Weights of a small mixture-of-experts language model, trained from scratch on English Wikipedia.
Size: 9 layers, width 128, vocabulary 4096, 6.24M parameters.
Experts: 64 tanh GELU neurons an expert, 2 picks a token, a softmax router.
Below are experts of layer 3 (counted from 0) of a mixture-of-experts language model. Rows are named router (the router's row for the expert) and show model dimensions 0-127. Each number is 500 + 40 x the weight over its row's rms, rounded and kept within 0 to 999. Numbers have three digits each.
After each expert's rows: a language model's description of what the expert responds to; "gets" lists some tokens that make up at least twice as much of what it gets as of all text. This comes from a sample of Wikipedia text that the model never trained on. Tokens count by the router's weight.

# expert 0
router:523474491452565476496506470507502486485505567481477490462539476492507473444449552482519556413427537486560440498459504478469476507558473406533503428560536533557508519446485481454503464489534530582488455506460529535508481505418537481562538527480494531420503487496463410457503579537557499497456511541516506511456519420482533442487543514560546524494585501430545487518524495509550460437546
What it handles: Word-internal pieces after a consonant-ending fragment, especially ch, ph, st, ess, ant, as in por-ch, syn-ch-ronous, Korpats-ch.
gets: "ch", "–", " Ch", "ion", "st", " ch"

# expert 23
router:539511473500530523599466450504529559454469440446523504484480466425551524446444503549498498491504483439563424492504454488477544464557508564465455467526473563533509541540458514478570498511474517555509458470481478522494468511490497493466436510511450565537483499524550509503454524479516551427505488562436477453561571474581555496476417531519463514419462545541521458469486535438491472461565
What it handles: Word pieces beginning with a vowel plus l, r or y, like air in Chair, all in walled, ay in prayers.
gets: "al", "ar", "ad", "ay", "all", "ir"

# expert 30
router:541486530470559535493534489520486523501455465465555452519457466535532478488483551517507489485554490482524556494533528480495441502443493486515549487493498513479578495507482506536446431476467467544490467530501520476566485477453436514579482492470507414576551512502548578410438455485569571529504517534466468501446594482412536531437529534558457450502455513511440509573423471447482506459518
What it handles: Pipe separators between cells in wikitext tables, especially after place names or numbers, such as asteroid discovery and sports schedule tables.
gets: " |", " |  |", " | ", "|", ") |", ";"

# expert 14
router:533518416577522540528538476500541480477483466488467569440514439455569444499447506433522567462485457492451531510555447517552518506424550523582507504503501486473538510502511421437488514532551524539511524495468540454509503459497535538473511482454501552522556513450449523472460501586455450463532506549531458499516578526549486502433477413565548449446461489548550481484532483496547535505548
What it handles: Line breaks, dashes, colons and pipes that begin or separate list items and table rows, as in infobox-style lines like "- Country: Iran".
gets: "\n", "-", ":", " ", "\n\n", "- "

# expert 28
router:535599470581445514503494537556544555478464489459498540578483521539536504523537450537491482454495527441500548497458480477495434587447529511402482496519519546523462459481554478554558475510398487490480510468448554524493569532501484506514577500460472470510448479574448488541438480489490495558430464469477464493512501485525449520514511526534511535435496531417537501540426481521444539523477
What it handles: Final pieces closing a word, such as plural s, es, ove in remove, ly, wards, day, before a following word or period.
gets: "s", "es", "ate", "ly", "ce", "ates"

# expert 3
router:473457440489481442516503460459503529529456552456496412534444484546542473478443532550464545493435503450465536470550549466446526495528441554504472558540486548511545446567513508558559432499573532527467507511487486424557529556527504482514522506480486467536502424492504482452524511543501470572527488557476523503451487479562500491453475511508530546450579478441531519480452544481535549560604
What it handles: Periods ending sentences, often fused with a word ending (s., ed., ).), plus abbreviation periods like C. or U., and list numbering.
gets: ".", "s.", ").", ", and", "es.", "a."

# expert 31
router:408525495474556469454613531541485506548485574495470460520481486473577494475537497518554513563492474485495525488467528485520407427468499562501544517546527529520496476535461504434413450449461515450564518507507457517475484553472526469436444538460540536560488442489521548523474562496511550512456423512501443443531461490458483528469536511531531577484467443515555451558496543494524529520501
What it handles: Short inner syllable pieces after a word's first letters, such as tt in Attendance, rit in Critical, os in composer, op in shortstop.
gets: "om", "ac", "os", "ell", "ap", "x"

# expert 5
router:539494518410498504504419489468550507526515514479495507492529475437527490468528467478417512470520476502558415468565535542501566534476572463525469494511506469508547542445555487506458500483477474520569430514569515505485492499437550440515538456474510459550576555499504475510449497512433521498439494530385429481536547461553494577516475440540500440483522534498528608481488501521494471545520
What it handles: Name endings and country names inside sports results tables, especially Polish and Slavic surnames like -ski, -ska, -ić, plus Ukraine, Japan.
gets: "i", "a", "ov", "o", "v", "u"

# expert 8
router:494502504456529430531547447448505520486501472536515509485534450514565485492462434583530497504470521499491498504510484558448588518464526437464484504578546503516519511472519592428505502433506495532455456514500451475516464552459515510466604467504461427475564510467509528490521554532415541457444533480466568436480429445535501501553587524532463477498529520474473486516468431450494528535559
What it handles: Word-internal pieces with r, l or u, such as -ral in central and Uralan, -ul in Abdul, -ol in olive.
gets: "ul", "ur", "ro", "ol", "r", "u"

# expert 10
router:453522561499478519475534525513552476523539542500459499525406511533493508578561478498501480466501482492450520431531556428473478504554475453520526554404532533551498408558434510506566527560489517414471528495554551518562464513518501549456570529535527476473444543473505516549508461472440535491536456491514471470545477530426510519527484535500546427482518431557521443547472450448511535513497
What it handles: Closing equals signs of section headings, heading words like Biography or career, and closing parentheses after years in lists.
gets: ")", "==", "\"", "===", " ==", " ="

# expert 17
router:522521541551461438546424511562420490466488529501473493500446533489540475556508463424541461496490533466503514486545474475514547422566453444446525473451468508476429441596493483500489500465545545502518533447540452475501488512495558433481448499551540549523453494530449468509517416457469552548562493495584514476501591541527441449503483471558431483531477554529521494511509529528523468478490
What it handles: Sentence-core function words after a subject, mainly was, is, were, are, plus a, an, the, his, first.
gets: " was", " is", " the", " a", " were", " are"

# expert 11
router:512491493489522456473573492466535444431541439497536528418497534534523482530531542498477501467507538502525472500526572614502469533553469524400537417499514504438534488495555509494468435504497455508458475541479477485505492513443522433555502536511459571488491612481487551574510513408470489478454455498529465429491468458524540530471497489551477586496521511533466558558503555515512540492477
What it handles: Words in music discography text and song titles, especially Billboard in chart tables, plus peak, album, song, You, Love.
gets: " on", "re", " the", " | \"", " The", " I"

# expert 9
router:477441486491526482544546485516444607490532548475453470548486490440489472501575582453462535484517560545552474449505528518453522493477520475546458527510489476489490567536433509438475502467566471541528493467447433464527521535484497458485455534466501597443521505515482477461548479583481572522542474533491527432504451520491489474454461461470462583532406523441462506515533515520564498558478
What it handles: Single lowercase letters or short starts opening a common noun or verb after the, a, to, of, such as t-iles, f-eet, p-ipes.
gets: " f", " c", " t", " p", " b", " s"

# expert 20
router:507487495542519515465483492509535433431457461559575527501575503448549515525467515544397597478516554486526491432474479492524526425522462521514508501582485545545505445520497458471468471488492437451555540492523472493541466445466517512517444501501474513487538504477603429535551523549428541491504521464473537469476488467492486544507505387485415474451500494494579484532476537563470474524492
What it handles: Digits and short number pieces in dates, scores, times and table statistics, such as 1 February, 12.70, 3:39.
gets: "1", "2", "0", "3", "4", "5"

# expert 13
router:540515539519495474476492486536520529431517524469536486530506581514482497568572429539429504432527504528560517456487515484509522511445446473482391454489509515569455537510503510592527556538481544478488504439496456512546518535486495489563530511499484492495494463496524439490508434453449551560467493428424485470490527501587490502525504508504546593461417586445453454516503463504489524429495
What it handles: Past-tense and participle endings completing a verb stem, such as expanded, recommended, and screened, plus up, out, it, him after verbs.
gets: "ed", "ated", " up", "ing", " it", "ired"

# expert 2
router:507553536450509515434516432484526475464461529436510506476582505503475479467421508550405437452435501427477463475519524468499484519510535493453492488466532501572566507497538431583561532484489519536510495467467479544460469457539470508483540506588480530579577490521477499493509572432464504553470448572479474519444492512547574544493479528538528482442531537460521468465517446528508482458545
What it handles: Final pieces of names and words, especially apostrophes in names like D'Hoore and d'Arpajon, and endings like -ian, -ary, -ry.
gets: "'", "ian", "'s", "ish", "ry", "ary"

# expert 25
router:465470475501581519513463519516491510491495495513478511525495568473481465468480522520492568521488484495471478613541455452478514465561547450555536487499555576520479513423490445513567494441504441498457441465532501569512533478488451487392504536526552547477482530509469501526477549462555426510568447430519536563465526575548567521542536529430432474549476521487503448441508468494505521472516
What it handles: Suffixes like ical, ial, oral, itional completing adjectives such as Historical and Official, plus the preposition of in names like House of Representatives.
gets: " of", "ing", "ial", "ical", "ic", " and"

# expert 19
router:414408509506449523499565544425479531485479493506522538433521483456501512498533480454504423524456463514520470548468464517436482557500430491527524408467435443500535488477506441565517480516524508517466511503558471512490482490537506478509569482499523498492471443483533524460489509501505508574583479496487499553551536563525480485503548529363549592556477490550546510506498533567496520539430
What it handles: Commas, and, to, in, by, with, as and similar function words linking list items and clauses in running prose.
gets: ",", " and", " to", " in", ", and", " by"

# expert 22
router:532445495441470526516484491522447516448455440440515489456575480465472513470417527491545529463471489547529528520544547509488483577510514500539466493519428471514525564498467498480505442514521575577509450558499511471530509455531491429520489483501535511461480453427555511450565470529545550478587592492468495543466540469520558504443546483444502556539546448541485519499453569528530534413477
What it handles: Single capital letters starting a name or proper noun, often after a colon in infoboxes or after of, as in Hard, Game Boy, Bonn.
gets: " B", " S", " M", " H", " F", " L"

# expert 15
router:510432500398548469538473501462512562470480512447526494491515451442531490464489513539499527403460577478573511488537561522466479496453464468506514419555524514530536493442496519410493495460568520592476434505482507496508503502407554506586475522504482490463471517467478484532522573535518533493471503521521472429464476450528493478483467503572471548476520546430536486517478564528570519489570
What it handles: Single-letter pieces inside LaTeX math, linguistic forms and table cells, plus words like Mark, body, and Michael in varied prose.
gets: "m", "p", "k", "t", "c", " M"

# expert 18
router:515512514528523538464464496511451492415503485512472501556522485436514515496486533522444513503585468496506511431500565474449503523482560562539454463500567466526414447503551487486478506500515475524504452502566443479472515559546569446515503465451553503417525417520512573466575568522535390516517520538534481521474511510483529545479566533496485423482517439472553517532478530450409494513512
What it handles: Taxonomic classification lists and species entries: Latin endings (-idae, -ae, -us), Class: Insecta, authority years in parentheses, and the word species.
gets: "us", "a", "1", "ia", " species", "idae"

# expert 7
router:505554535497518539551540525510544425566509448504526426422492471484486455525568514480520495542476450467516459511545549552506462463507435480521447548478564516532420499485470463458455467422564546482440459454468465455542462461487455502529498446552511440557535573537529567461525510499494498464491454493473534533511512479471543475457567509529542567588501505547517425530519534548500544508550
What it handles: Pipe separators and spacing in numeric tables, plus opening parentheses, semicolons, and list dashes before numbers and dates.
gets: " | ", " (", " ", ", ", "; ", "| "

# expert 29
router:483514476476516437544578545486525514520462444496548513596521473479456467518436524510476455567492535456507521515542504474447456406481468477523519444477484546482478514423436514443531491465547432512498543550512481416522572454548507457479436514458443466526522511479480460514519542543515577519498463533593526536461475493529508558444497579484453559522517542454486566514505509525504527528578
What it handles: First pieces of words split after a space, especially n, N, al, e, as in nominations, northern, altering, plus he, two, three.
gets: " n", " N", " he", " al", " all", " e"

# expert 4
router:456486517473452484586531460527514478578506481496532530450483526541502503494449544573462420512522491505472544495517486499496416545448524442523429554542604524487438451496434518518529496564536537506422484489521477449520507443555522511509420512481554489457474524474562426547550448551522496503403530507493549507452421495490491533540516506495476547467513497535499469428491571546509516521467
What it handles: Double line breaks ending a paragraph before a new heading or sentence, plus line breaks between table rows and heading equals signs.
gets: "\n\n", "\n", "==", " The", " \"", "==="

# expert 24
router:522459479410540468530438488486519569468517502466534459484483452458532481462460497554473510399479546488577488505539565516501470502466471472487508424563510497520514510435531522445475500460552542590473455537471502484490458495424549492569477536503529472428488500468484470585460581512533534482495510500557476418480504442526508496491478498562481554512528554420535484475495560522585492514564
What it handles: Capital letters inside acronyms and codes such as FMLA, HLA, CAA, plus digits within numbers and some mid-word fragments.
gets: "A", "C", "D", "L", "P", "M"